{
  "hidden_act": "swiglu",
  "moe_layers": [0, 2, 4, 6, 8],
  "router_score": "softmax",
  "rope_theta": 16000.0,
  "tie_word_embeddings": false,
  "batch_tokens": 131072
}
Below are experts of layer 4 (counted from 0) of a mixture-of-experts language model. Rows are named router (the router's row for the expert), down (a neuron's output weights, with its number) and show model dimensions 0-159. Each number is 50 + 10 x the weight over its row's rms, rounded and kept within 0 to 99.
After each expert's rows: a language model's description of what the expert responds to. This comes from a sample of Wikipedia text that the model never trained on.

# expert 3
router:45 42 55 44 60 51 46 48 56 61 37 65 32 62 61 44 42 64 46 47 46 50 67 49 60 64 45 51 44 52 19 58 52 61 40 42 49 47 46 60 69 59 62 45 77 45 48 46 60 50 57 53 55 41 45 51 47 33 62 45 48 44 41 35 71 33 46 55 36 42 42 57 47 55 70 36 50 46 44 47 45 28 59 40 54 52 43 55 55 58 67 47 47 46 52 40 45 54 21 49 55 55 62 60 59 43 53 55 63 51 61 55 61 49 52 45 49 69 31 31 54 51 31 56 70 43 41 50 40 51 58 49 50 44 49 46 53 63 70 51 51 41 49 63 52 73 64 60 39 37 53 56 45 41 49 66 52 55 55 58
down2:35 47 54 40 55 53 52 38 60 36 51 44 47 35 61 54 43 36 33 59 55 55 52 55 58 63 44 72 62 32 54 73 60 59 41 47 57 64 45 54 51 44 52 56 65 28 39 41 35 53 60 53 53 65 57 56 53 49 46 57 54 44 31 57 65 46 69 43 53 58 46 46 49 63 63 62 43 45 57 49 55 39 45 49 36 60 44 55 62 46 29 61 40 27 60 54 37 38 34 35 46 52 55 61 55 55 58 47 54 57 44 63 47 57 45 38 38 45 64 48 61 49 50 53 49 55 40 55 59 54 50 48 60 58 50 42 59 57 43 38 59 49 42 50 60 60 30 55 74 28 58 54 41 50 47 74 56 41 33 69
down3:63 36 51 51 40 75 29 47 56 47 53 54 50 64 52 45 55 62 52 47 50 42 45 51 53 48 43 44 52 44 42 47 71 40 48 53 48 44 50 37 46 55 50 42 40 60 54 30 56 57 57 51 40 48 61 44 69 39 52 53 49 44 51 76 45 49 68 44 40 43 58 68 60 29 29 43 60 62 53 55 38 44 55 51 43 61 51 35 51 58 53 57 55 42 41 56 65 39 55 46 59 57 48 61 54 30 58 70 55 55 48 53 60 51 37 48 59 63 44 36 23 50 32 47 50 39 68 42 58 67 45 37 46 31 57 58 53 47 51 73 63 33 57 45 32 37 56 52 51 58 50 70 47 49 44 44 66 50 59 45
down4:57 51 54 36 46 53 52 54 44 54 49 47 53 62 51 63 55 67 52 58 66 53 66 44 40 50 54 36 49 40 45 43 46 53 31 36 43 59 63 46 49 82 64 57 47 37 64 35 51 48 63 41 56 51 61 38 55 53 52 43 64 56 60 47 70 57 51 48 53 37 46 49 69 70 25 63 33 48 51 44 49 59 62 47 59 51 60 53 65 30 48 56 45 59 47 61 46 46 59 45 55 53 68 37 43 44 32 57 40 36 50 60 58 48 70 31 54 47 36 50 53 46 48 54 53 41 36 31 50 45 64 50 47 47 41 25 60 57 42 62 59 45 42 38 44 37 36 40 61 48 69 47 53 46 60 47 58 64 40 50
down5:36 49 52 70 39 65 55 59 61 44 42 70 55 40 33 45 45 49 59 61 57 47 64 50 55 66 47 49 62 48 55 45 54 61 48 51 52 71 58 55 45 53 48 51 63 63 64 55 49 53 41 34 48 31 52 64 57 49 53 49 39 55 50 49 65 70 50 56 47 59 53 42 62 69 35 67 38 51 46 50 51 60 52 56 64 45 43 59 76 47 41 60 38 57 50 35 31 48 18 64 45 47 43 47 59 56 40 64 51 50 62 61 61 71 54 53 51 68 35 70 39 47 47 46 40 45 35 46 44 63 42 41 47 46 42 41 53 61 64 52 63 61 46 55 63 58 49 47 30 48 46 56 63 41 53 41 51 62 56 57
Description: Non-English name fragments

# expert 33
router:44 66 50 62 41 44 66 37 56 51 58 58 43 56 59 48 44 47 53 51 49 31 56 35 57 52 67 58 65 46 52 45 41 59 34 41 47 65 47 52 44 30 36 42 44 61 48 54 54 45 73 66 64 46 44 66 55 58 35 74 66 43 46 37 40 61 75 50 48 61 45 44 58 44 44 53 45 59 66 43 46 50 53 43 44 62 69 52 46 38 46 60 44 38 52 56 63 35 63 27 32 50 48 43 56 46 38 58 48 49 38 42 47 39 47 39 56 41 59 61 61 62 58 61 52 57 64 49 37 65 51 56 41 56 49 63 49 33 48 48 40 68 60 42 43 50 63 35 43 40 60 52 58 63 58 36 40 39 44 48
down1:64 63 50 54 37 48 60 28 52 44 54 64 46 51 43 53 59 53 49 37 52 67 55 52 55 51 47 44 60 54 44 62 67 37 74 51 55 52 61 48 39 73 48 46 52 51 47 40 54 34 62 48 58 38 60 60 67 64 36 56 56 60 47 50 51 53 68 53 51 33 50 58 53 60 49 60 45 46 35 49 48 40 62 58 68 38 52 40 36 82 45 60 28 58 29 27 52 59 47 52 48 39 45 42 43 52 55 65 51 49 62 41 38 45 47 46 69 59 55 49 58 45 69 53 57 44 32 48 46 43 44 53 51 65 60 50 49 55 57 37 68 40 30 49 62 52 67 43 52 50 58 43 42 64 48 55 59 35 55 54
down2:40 33 68 55 53 41 50 41 52 42 62 39 39 60 59 61 49 53 54 50 44 45 48 59 46 57 48 64 34 46 61 33 66 55 65 48 66 60 54 48 61 57 60 69 54 36 57 58 46 52 61 54 60 54 62 42 63 48 59 51 61 61 52 58 32 69 48 40 68 69 62 60 38 50 49 49 46 45 42 63 61 38 46 45 53 43 47 64 37 41 43 72 51 43 72 55 65 70 34 62 48 62 48 46 49 43 47 55 44 56 51 41 54 61 36 25 45 56 25 54 41 49 52 55 51 37 48 58 47 48 39 41 56 62 45 40 38 55 45 35 43 35 34 36 47 55 56 50 53 52 67 66 57 47 52 51 38 62 58 61
down3:44 62 57 60 47 68 56 37 61 45 59 57 65 45 63 55 47 65 44 55 59 43 42 54 47 51 70 53 53 54 48 55 47 47 44 48 50 53 53 41 58 60 50 66 40 51 38 52 53 33 57 57 47 61 64 49 51 20 64 53 50 56 53 35 50 57 70 37 34 65 44 61 52 52 44 53 52 49 56 56 48 47 49 51 66 55 52 53 63 61 45 36 51 55 27 57 56 62 61 46 48 35 50 59 57 59 39 41 64 49 59 61 58 43 48 56 54 63 60 54 32 50 69 29 65 50 26 44 55 44 50 49 41 32 58 50 51 25 41 63 38 43 68 60 53 38 55 80 43 61 56 58 50 63 59 50 60 57 39 41
down4:48 53 57 39 47 69 52 39 44 48 60 41 40 48 45 54 49 64 51 43 44 57 51 32 83 54 37 47 47 33 53 54 43 46 56 41 50 39 51 59 58 48 56 58 50 50 49 43 50 57 30 39 34 35 44 45 46 44 45 30 55 64 46 44 41 53 42 33 45 51 66 58 52 45 46 47 57 59 61 61 62 41 51 56 80 50 49 62 70 59 51 53 54 48 43 55 45 55 53 43 35 37 29 61 51 56 47 49 46 58 43 59 45 46 50 54 45 57 37 55 55 58 46 43 49 58 61 44 46 49 58 52 62 18 27 55 50 31 54 52 67 57 50 38 28 66 51 32 43 70 63 63 64 55 39 54 54 50 40 57
Description: Geodata and unit punctuation

# expert 56
router:32 37 59 36 35 50 57 49 53 57 50 35 43 60 37 61 55 53 55 61 64 67 55 39 54 47 68 74 36 47 28 51 52 49 53 47 50 65 63 50 52 52 57 48 58 40 44 51 60 54 63 47 69 66 71 46 47 47 56 57 52 43 52 52 45 55 49 47 62 50 44 39 54 56 30 47 61 39 38 42 51 47 45 60 50 59 71 42 64 53 59 56 43 64 48 47 69 62 45 47 55 65 38 45 61 47 51 50 35 59 43 58 58 43 32 44 32 55 43 43 50 60 57 49 32 33 59 53 38 39 40 54 51 50 42 61 66 65 39 58 65 33 67 46 46 54 48 23 59 64 47 51 54 60 43 54 38 44 49 61
down0:41 55 63 51 27 43 55 57 51 57 56 75 59 57 61 67 59 68 52 60 37 58 42 52 46 24 34 55 61 53 56 66 42 63 40 55 55 63 46 52 43 43 69 52 59 48 53 53 43 53 36 65 48 70 52 53 55 31 44 41 52 49 45 61 60 57 73 46 69 53 67 35 46 56 57 48 51 52 52 50 41 54 31 51 48 54 57 52 58 44 45 44 55 53 62 39 53 49 44 39 48 67 40 55 66 32 44 69 65 53 60 37 47 54 36 60 55 47 60 52 68 55 39 40 66 55 42 52 49 44 45 67 51 47 41 63 36 46 58 56 49 51 37 68 59 52 57 47 37 57 66 42 37 51 53 47 63 41 60 41
down1:55 37 43 58 48 73 49 65 49 38 41 52 50 31 56 76 44 56 61 46 58 36 56 51 53 46 46 53 42 41 53 55 52 55 56 48 38 48 36 43 48 38 44 31 44 53 60 49 46 32 72 59 48 23 60 45 45 46 56 42 40 59 44 31 59 68 53 52 50 61 59 44 46 48 48 51 44 42 49 50 57 66 44 35 42 52 49 57 41 53 54 64 59 40 36 42 50 57 55 63 34 56 26 41 55 59 26 42 44 50 51 55 41 68 61 54 61 50 58 53 50 52 41 46 55 51 64 47 53 34 54 62 43 52 52 46 40 47 36 43 55 67 36 56 47 29 19 43 63 75 58 42 44 48 54 44 55 53 48 62
down2:58 46 36 42 54 52 40 32 62 52 49 30 44 53 60 42 35 39 51 44 53 48 49 46 56 60 44 52 53 52 32 55 49 44 66 50 56 36 63 64 47 55 54 46 55 56 41 45 32 56 63 60 57 55 59 58 35 57 46 47 41 36 52 72 77 29 39 65 45 41 57 34 40 53 35 51 27 55 40 57 71 51 59 56 58 51 46 56 49 43 40 40 49 51 50 51 62 61 49 58 63 67 49 74 39 64 55 49 47 59 66 30 57 46 48 33 50 51 42 43 51 68 35 56 36 51 48 44 45 38 58 59 54 57 51 48 51 45 45 49 55 48 74 64 58 44 64 42 65 48 49 54 64 71 58 45 39 57 55 43
down3:57 67 52 40 57 61 54 46 47 46 40 58 25 29 49 46 50 43 49 59 59 60 75 52 49 39 52 58 40 42 55 58 63 51 61 44 41 51 61 50 64 65 64 55 52 48 49 60 48 55 50 48 49 47 57 60 66 54 54 45 57 44 61 45 61 49 45 53 55 47 43 29 58 36 37 64 65 60 53 58 41 43 55 52 61 69 39 57 47 50 46 41 54 42 58 57 72 45 62 55 49 54 56 44 52 47 58 68 76 50 51 50 43 51 33 57 23 44 62 46 52 35 58 52 34 42 66 43 46 25 43 63 26 62 58 48 73 65 52 53 59 44 42 42 43 44 52 43 71 40 48 57 51 63 51 54 55 52 43 64
Description: Inner word fragments

# expert 42
router:46 46 53 67 68 43 51 52 37 48 61 45 40 42 54 42 61 58 42 49 44 56 64 42 55 47 34 67 58 43 31 53 36 65 36 43 31 61 40 45 49 47 44 43 54 38 51 39 40 52 61 63 47 40 42 50 48 29 47 65 40 51 53 56 58 43 32 44 49 48 51 58 63 47 69 45 53 67 47 37 43 41 46 57 66 42 47 55 50 46 41 38 38 58 59 54 65 52 42 35 64 54 47 37 45 39 55 64 53 46 62 62 57 47 55 44 49 73 39 37 51 45 48 54 43 43 54 58 50 46 57 34 73 56 56 59 42 52 58 59 33 26 66 62 64 48 51 69 58 38 52 57 28 41 52 64 60 56 41 62
down0:73 68 57 52 54 45 36 58 60 51 47 36 51 40 44 60 56 49 58 45 49 56 56 34 44 52 49 54 51 41 64 65 45 45 36 45 61 69 44 62 53 60 43 39 64 36 58 57 62 60 58 47 43 53 39 65 51 54 66 50 58 52 52 46 40 44 54 65 35 43 39 38 42 42 39 40 58 82 43 46 63 62 44 34 70 72 41 56 61 47 42 40 38 54 37 40 42 53 52 72 51 37 44 50 39 50 63 32 59 51 58 58 34 42 41 42 39 48 40 44 45 57 64 62 51 40 69 49 47 65 48 50 47 41 46 47 47 53 53 61 49 52 40 59 56 62 31 51 35 65 54 52 54 51 29 51 64 61 45 51
down1:43 62 49 57 42 46 41 47 42 49 61 24 49 33 36 41 45 46 38 53 65 24 38 62 43 60 48 42 59 58 28 43 34 55 40 48 49 40 34 49 55 49 45 36 34 62 58 46 53 41 49 42 47 48 40 35 47 49 44 40 36 38 56 45 41 67 50 54 42 49 33 45 56 56 60 52 44 48 56 52 36 44 47 39 53 54 58 26 38 58 34 37 52 59 45 72 57 57 51 47 58 38 46 55 50 41 32 51 56 55 33 62 42 41 41 34 70 60 41 62 43 43 37 51 44 51 63 51 64 56 55 50 53 35 46 50 45 54 34 56 48 36 45 44 62 57 47 48 44 63 49 30 43 66 49 65 33 50 51 69
down2:54 49 40 32 44 48 59 52 24 63 42 58 48 63 48 40 51 61 42 34 68 50 36 50 64 61 34 49 72 46 53 36 36 40 43 53 59 60 54 43 60 67 53 58 35 65 46 44 53 59 47 40 47 49 57 47 46 42 49 37 40 55 54 54 43 58 32 30 58 54 64 52 30 45 62 49 45 55 53 25 42 59 48 47 49 46 54 34 72 46 59 62 47 42 56 51 59 32 48 40 61 48 61 51 61 71 59 54 44 44 44 56 54 44 53 41 51 31 59 52 52 43 54 50 49 68 40 34 38 51 53 54 48 49 39 35 47 44 32 56 48 55 41 44 61 48 50 56 61 70 49 60 54 56 63 66 77 56 60 47
down3:50 62 57 53 44 68 50 55 39 48 60 46 40 61 56 56 63 58 41 35 41 52 56 59 34 49 27 62 43 70 41 43 42 67 21 53 44 53 45 57 49 55 45 59 43 61 47 41 44 49 69 43 58 56 68 42 36 53 46 49 33 46 36 41 46 38 41 54 53 35 51 51 55 47 39 47 62 43 48 58 43 47 48 61 35 42 58 59 64 59 41 52 33 70 44 48 32 50 45 57 33 58 25 48 39 66 57 66 48 57 75 41 51 41 48 52 53 54 52 50 54 68 44 52 37 39 51 48 55 40 67 46 53 63 65 51 50 48 46 38 33 44 45 44 54 53 68 60 39 55 64 54 67 64 40 51 51 40 52 38
Description: Name-middle word pieces

# expert 18
router:57 47 38 31 44 31 55 35 61 40 61 40 51 55 46 37 32 52 58 51 36 50 36 37 42 58 52 46 57 48 50 59 49 54 63 54 45 53 38 52 48 55 62 67 51 56 48 58 58 55 48 43 48 57 59 50 56 48 39 33 45 43 36 66 54 73 53 53 61 28 69 61 47 47 65 39 36 55 49 53 56 47 56 34 35 64 36 57 48 43 44 60 51 43 54 47 45 67 61 52 58 64 47 36 59 67 57 44 58 53 63 58 43 56 44 50 64 43 51 49 48 47 30 38 39 68 53 52 79 65 50 59 53 51 38 51 61 51 31 50 51 73 46 26 39 57 56 63 46 54 74 51 53 46 51 43 52 54 65 47
down1:51 40 56 56 56 41 58 42 46 61 38 33 55 39 64 45 34 42 43 33 47 45 49 52 59 53 45 37 42 35 46 54 59 47 48 54 49 62 49 46 53 34 47 47 43 52 40 43 56 48 61 70 48 63 49 40 61 53 41 43 51 49 45 51 56 60 66 33 51 46 53 41 37 41 53 35 45 65 42 41 60 57 48 74 43 37 42 50 39 40 36 55 43 68 70 71 33 43 47 63 48 47 37 58 48 54 51 56 69 42 58 32 46 76 51 40 58 54 38 44 65 53 43 56 42 50 52 47 43 53 75 39 54 34 38 59 55 46 52 63 56 56 37 44 73 28 42 52 58 55 63 59 47 47 52 53 42 34 59 70
down2:46 58 32 37 48 46 37 51 59 55 40 63 69 57 63 26 44 56 44 61 35 47 39 48 51 70 49 60 50 35 61 43 53 52 49 49 46 70 37 59 52 57 49 48 26 44 62 52 59 56 35 41 47 54 50 54 55 51 39 40 41 43 35 40 47 60 49 70 62 50 60 38 44 44 49 44 54 49 45 55 37 51 44 42 52 70 35 61 55 41 31 56 58 61 57 42 54 57 49 36 39 29 61 42 54 27 38 49 45 55 42 77 48 48 64 31 60 58 49 61 40 39 60 66 46 53 55 52 52 53 54 65 39 36 47 44 58 37 42 67 61 45 33 47 43 48 44 48 36 46 42 49 57 50 58 66 55 60 43 47
down3:49 37 52 58 55 56 53 56 54 58 61 48 64 52 49 57 36 40 48 67 57 56 49 47 42 35 34 50 52 58 66 50 40 34 36 33 42 43 50 42 64 63 69 34 58 56 51 41 41 47 40 37 46 47 64 46 62 42 56 60 57 47 67 56 39 44 45 42 44 54 45 46 46 56 53 46 52 64 46 47 41 42 66 73 48 48 67 49 53 40 50 62 47 64 47 68 67 30 32 48 32 53 64 58 52 67 47 46 33 49 54 45 36 57 47 75 47 49 51 49 46 64 54 39 51 57 46 57 60 58 31 50 49 64 62 53 57 47 39 44 73 60 36 43 61 52 46 70 70 45 46 50 65 41 36 58 62 67 46 52
down4:49 57 65 54 32 42 51 60 63 54 65 45 58 55 48 55 51 35 62 54 48 54 68 49 46 73 62 42 44 52 53 35 50 47 50 51 45 31 34 32 41 51 52 59 78 50 43 48 24 63 50 23 38 53 41 56 54 29 39 50 45 39 58 33 45 54 41 65 51 48 46 49 50 41 52 50 45 57 52 54 53 39 55 31 62 54 40 39 50 55 43 49 54 31 45 66 65 54 51 60 55 66 62 43 45 51 56 63 50 62 46 63 55 37 48 66 34 42 50 63 68 30 51 46 63 54 41 50 31 53 58 57 40 59 55 51 50 47 38 58 49 44 54 60 48 52 54 43 50 51 68 33 53 43 61 67 51 58 39 55
Description: Table digits and times

# expert 14
router:53 55 41 57 58 50 46 41 70 59 60 42 53 42 54 41 34 24 50 47 35 66 46 59 41 47 34 48 50 56 52 60 53 39 63 63 50 42 43 55 61 54 56 63 33 69 57 53 50 44 45 49 36 57 45 30 44 47 49 26 37 47 56 73 47 55 55 36 43 46 59 58 34 62 59 60 40 52 48 70 50 39 69 53 42 56 38 44 53 41 47 51 53 39 52 45 49 54 57 65 50 57 41 44 49 57 52 38 56 43 46 66 39 53 47 57 54 49 61 47 19 38 30 37 39 51 54 57 49 76 46 46 44 54 40 47 59 44 35 37 43 58 29 57 46 59 43 51 36 43 56 45 68 39 50 57 56 53 68 56
down0:47 71 41 46 37 56 39 35 50 48 53 60 61 50 39 37 46 69 52 46 42 60 51 43 29 37 68 40 63 49 32 36 42 60 53 50 56 54 59 40 48 53 67 37 39 51 49 27 44 58 46 55 39 55 73 46 83 57 43 57 65 54 57 66 56 43 48 54 36 63 57 42 54 47 42 40 54 56 45 71 38 57 55 53 37 70 50 50 49 50 59 69 58 63 52 60 39 47 69 53 46 54 63 54 44 43 45 49 45 41 50 50 47 49 40 42 51 32 49 52 54 38 53 59 53 50 46 40 43 39 42 54 54 56 44 36 50 67 30 58 47 43 43 51 53 67 52 59 46 35 61 70 38 54 50 58 67 41 58 53
down1:46 46 55 51 63 63 51 53 42 53 50 29 72 50 51 37 48 38 49 48 42 50 56 68 77 52 57 50 60 46 64 45 47 50 46 47 61 48 42 50 56 55 37 40 58 47 42 49 46 56 51 38 57 54 47 37 58 29 70 68 20 69 29 40 39 52 61 35 37 51 62 39 48 51 57 52 53 56 49 49 39 42 63 65 63 41 47 52 56 57 65 47 55 42 56 47 63 60 56 58 56 37 45 40 52 38 35 63 28 52 55 62 62 56 58 60 48 40 55 51 38 46 55 54 53 39 34 74 38 38 59 55 60 59 58 58 26 55 49 44 48 48 58 56 55 45 57 36 51 55 38 53 46 69 47 50 37 55 38 59
down2:35 46 52 48 59 34 44 41 58 44 48 51 50 52 38 55 62 64 57 36 48 53 47 50 66 47 46 71 49 70 37 53 53 40 49 34 60 38 40 45 48 48 59 48 55 49 30 55 46 50 35 63 39 46 61 62 65 37 74 61 42 55 39 59 53 41 30 47 51 71 29 49 49 44 70 54 56 48 44 45 54 44 45 39 47 66 46 52 38 46 47 45 55 50 63 68 53 57 51 45 46 62 64 61 49 48 36 48 67 37 52 65 45 27 42 56 41 46 49 64 53 58 61 43 56 56 41 35 61 54 52 39 49 66 59 60 66 46 64 50 43 63 46 69 51 51 50 46 48 39 52 45 20 60 43 34 51 63 57 54
down3:40 68 46 45 51 57 51 48 63 51 68 40 34 62 55 48 52 63 53 35 52 51 49 68 33 64 54 49 39 51 43 48 39 41 46 48 54 55 57 46 63 58 67 31 72 46 57 41 41 51 40 55 43 65 67 38 59 59 48 59 38 38 46 52 50 53 36 47 43 51 66 62 50 34 52 55 47 48 45 51 39 31 69 36 49 39 61 36 57 31 41 42 55 52 44 41 46 65 51 51 44 35 51 40 51 41 57 56 46 41 66 63 45 40 52 67 41 53 23 56 41 44 61 40 47 57 41 63 66 23 48 54 41 58 43 43 55 41 60 46 50 50 57 37 55 52 45 80 40 54 45 50 46 61 56 35 54 40 54 49
Description: Cast-list conjunctions

# expert 51
router:45 59 43 48 42 51 40 67 59 50 61 58 39 58 69 47 62 49 45 71 48 48 66 42 46 61 48 46 60 50 23 62 48 38 51 54 38 47 45 46 53 64 54 49 55 43 35 61 48 62 47 50 55 57 46 47 29 40 57 48 32 44 37 45 61 37 33 46 60 42 46 65 60 52 54 60 57 52 47 52 56 36 57 29 44 33 53 69 50 57 55 58 44 61 68 56 62 57 56 71 49 39 49 42 58 38 43 50 51 52 60 48 43 37 50 45 45 65 41 34 54 34 46 43 50 45 39 49 54 63 54 42 52 49 59 63 31 52 65 67 55 22 53 48 61 57 54 57 54 47 37 55 47 71 48 61 31 35 35 57
down1:49 53 47 51 37 44 53 45 46 57 54 39 51 58 37 51 38 59 48 34 53 49 48 66 40 61 42 69 44 41 52 57 50 42 46 51 58 49 51 52 40 66 46 55 31 52 47 47 39 56 21 38 58 63 44 49 43 65 58 57 42 44 33 48 49 43 48 41 45 48 56 36 38 35 57 55 52 56 54 47 43 52 55 44 54 47 43 36 56 47 72 42 49 43 65 57 43 36 47 52 37 33 47 51 60 55 45 51 54 41 58 80 39 55 61 59 52 51 51 43 75 51 37 63 50 65 65 36 35 51 39 43 52 39 28 65 50 47 45 54 50 32 35 47 30 37 62 74 60 37 31 52 40 53 57 58 29 48 58 56
down2:47 51 77 36 57 51 37 56 40 52 51 50 68 55 37 62 50 49 61 55 47 60 67 37 37 33 70 35 42 34 37 39 62 44 48 49 62 50 56 39 50 51 45 39 30 68 46 46 70 45 62 43 50 56 50 45 66 54 39 30 53 50 47 43 48 55 55 43 48 40 57 54 33 42 71 61 36 71 46 45 52 49 37 58 47 61 59 48 42 43 50 56 56 43 30 71 53 50 49 49 49 52 29 68 60 45 56 55 49 55 53 50 64 58 43 71 58 47 44 54 54 36 35 55 64 50 44 36 61 60 57 46 57 68 41 48 65 55 53 50 54 53 45 46 56 37 42 33 42 42 50 39 47 50 52 35 52 69 57 59
down3:35 46 58 48 46 56 47 66 57 59 57 43 56 47 50 59 47 38 47 54 58 43 48 54 42 57 62 51 37 62 54 56 35 49 47 46 32 54 62 29 48 64 77 63 48 49 48 56 35 45 56 35 62 32 58 69 53 44 68 40 48 48 51 52 39 49 55 31 73 44 51 62 46 52 50 40 59 59 54 57 43 43 38 36 42 22 56 41 56 65 52 70 36 47 51 53 26 63 49 43 48 43 64 56 55 42 41 42 48 54 43 55 30 56 58 39 21 34 47 52 33 49 60 44 44 32 45 50 70 49 45 70 42 45 48 52 49 46 54 53 55 42 45 58 44 51 35 47 48 46 56 36 50 43 48 61 50 56 60 60
down4:44 51 56 45 42 56 48 54 39 55 42 37 38 54 43 57 52 60 45 26 77 41 25 47 49 57 46 44 35 35 48 44 28 49 56 47 70 21 54 58 48 58 42 34 42 59 39 49 39 36 41 45 51 47 58 48 48 54 54 52 46 59 57 35 55 45 31 38 48 38 66 43 53 44 58 46 48 54 46 38 59 62 52 39 52 68 64 54 46 66 43 44 54 38 55 51 35 44 50 50 67 62 46 55 69 57 61 62 52 29 65 46 40 56 44 54 58 37 60 51 54 50 42 60 50 51 50 40 44 53 58 42 38 41 60 67 47 62 48 59 56 45 44 42 25 51 35 69 32 52 43 53 51 37 56 49 63 49 39 41
Description: Word endings in names

# expert 9
router:50 46 51 47 45 44 54 42 45 60 47 52 42 71 62 49 45 48 40 53 44 63 56 20 51 69 42 60 42 50 15 52 44 56 42 60 55 39 62 52 56 44 58 38 63 39 51 54 56 43 65 48 58 64 37 48 69 59 52 73 54 32 42 37 59 56 43 69 45 43 70 50 47 61 44 50 54 37 53 41 45 36 55 69 52 64 47 42 32 43 64 56 51 47 60 35 46 51 39 44 49 44 50 54 49 26 55 61 60 47 52 51 55 38 43 53 47 51 57 47 48 49 55 62 48 55 65 46 40 54 35 48 56 38 46 48 49 60 63 39 55 63 41 66 35 58 60 48 40 30 53 38 70 39 44 56 49 37 56 38
down0:49 37 55 56 43 51 36 39 63 60 50 51 59 52 58 58 63 36 37 37 36 51 50 44 43 39 71 50 65 68 52 63 34 48 51 42 43 42 54 35 46 45 58 29 44 60 29 55 52 43 55 35 46 60 48 44 67 38 48 50 66 43 63 50 57 63 36 45 66 41 37 58 43 50 27 42 49 48 52 32 61 55 67 42 37 66 35 62 37 51 69 66 29 43 60 47 53 50 59 54 44 42 50 41 40 51 37 39 45 41 53 52 67 45 68 40 51 64 35 45 40 62 52 54 59 39 45 50 45 53 47 65 40 46 44 41 49 38 60 45 53 47 72 42 55 64 47 39 38 50 60 49 62 47 45 63 48 41 53 57
down1:46 57 47 43 57 46 35 37 53 49 48 58 54 29 50 40 56 57 41 48 61 59 45 62 35 41 57 58 32 60 42 46 37 48 65 46 43 56 56 74 39 55 48 51 50 50 35 61 41 52 52 58 34 37 37 39 44 51 51 57 42 64 61 57 44 63 47 51 54 33 53 47 62 59 67 37 56 54 43 61 35 53 37 64 65 53 76 51 50 64 64 44 56 38 43 29 66 45 41 58 65 46 60 46 46 56 76 48 39 45 50 60 62 56 52 37 52 52 65 41 45 46 51 46 47 45 52 52 54 61 67 46 54 58 39 33 44 40 54 55 62 42 51 50 43 34 19 55 46 54 60 42 47 52 51 53 33 51 73 60
down2:35 40 53 44 50 46 27 56 52 32 47 42 46 59 62 53 66 38 39 45 69 31 45 53 28 49 34 53 57 48 41 59 61 38 59 50 58 39 40 49 52 59 45 75 35 51 52 46 51 48 61 45 44 48 50 49 40 71 46 68 45 67 53 45 42 41 51 40 40 32 54 76 50 51 47 67 63 47 52 50 49 55 56 35 62 45 52 61 39 57 42 49 56 61 44 55 35 52 38 52 47 42 51 34 56 52 47 52 48 56 61 42 52 38 60 50 51 58 74 43 62 47 45 35 54 61 55 61 46 53 57 30 51 39 38 47 60 67 71 48 42 58 55 50 40 67 38 56 53 37 40 61 51 56 50 57 45 27 60 37
down3:51 58 51 57 58 54 42 56 56 45 61 56 48 57 39 64 46 65 48 48 39 67 76 62 61 43 49 52 44 71 52 41 49 50 53 51 63 49 52 43 45 40 60 54 63 64 40 60 32 57 77 58 65 56 55 69 62 57 40 51 37 58 33 37 53 52 48 70 71 53 60 38 49 53 64 60 28 42 44 61 40 50 59 51 59 51 60 49 49 54 48 46 55 55 45 46 50 47 55 60 33 53 52 30 50 47 59 63 48 65 58 54 51 74 57 49 35 45 52 42 69 47 49 42 44 48 46 59 41 52 51 45 50 67 37 51 48 46 48 52 35 40 53 65 48 45 63 46 24 52 43 50 47 54 43 52 74 67 52 72
Description: Country names, year digits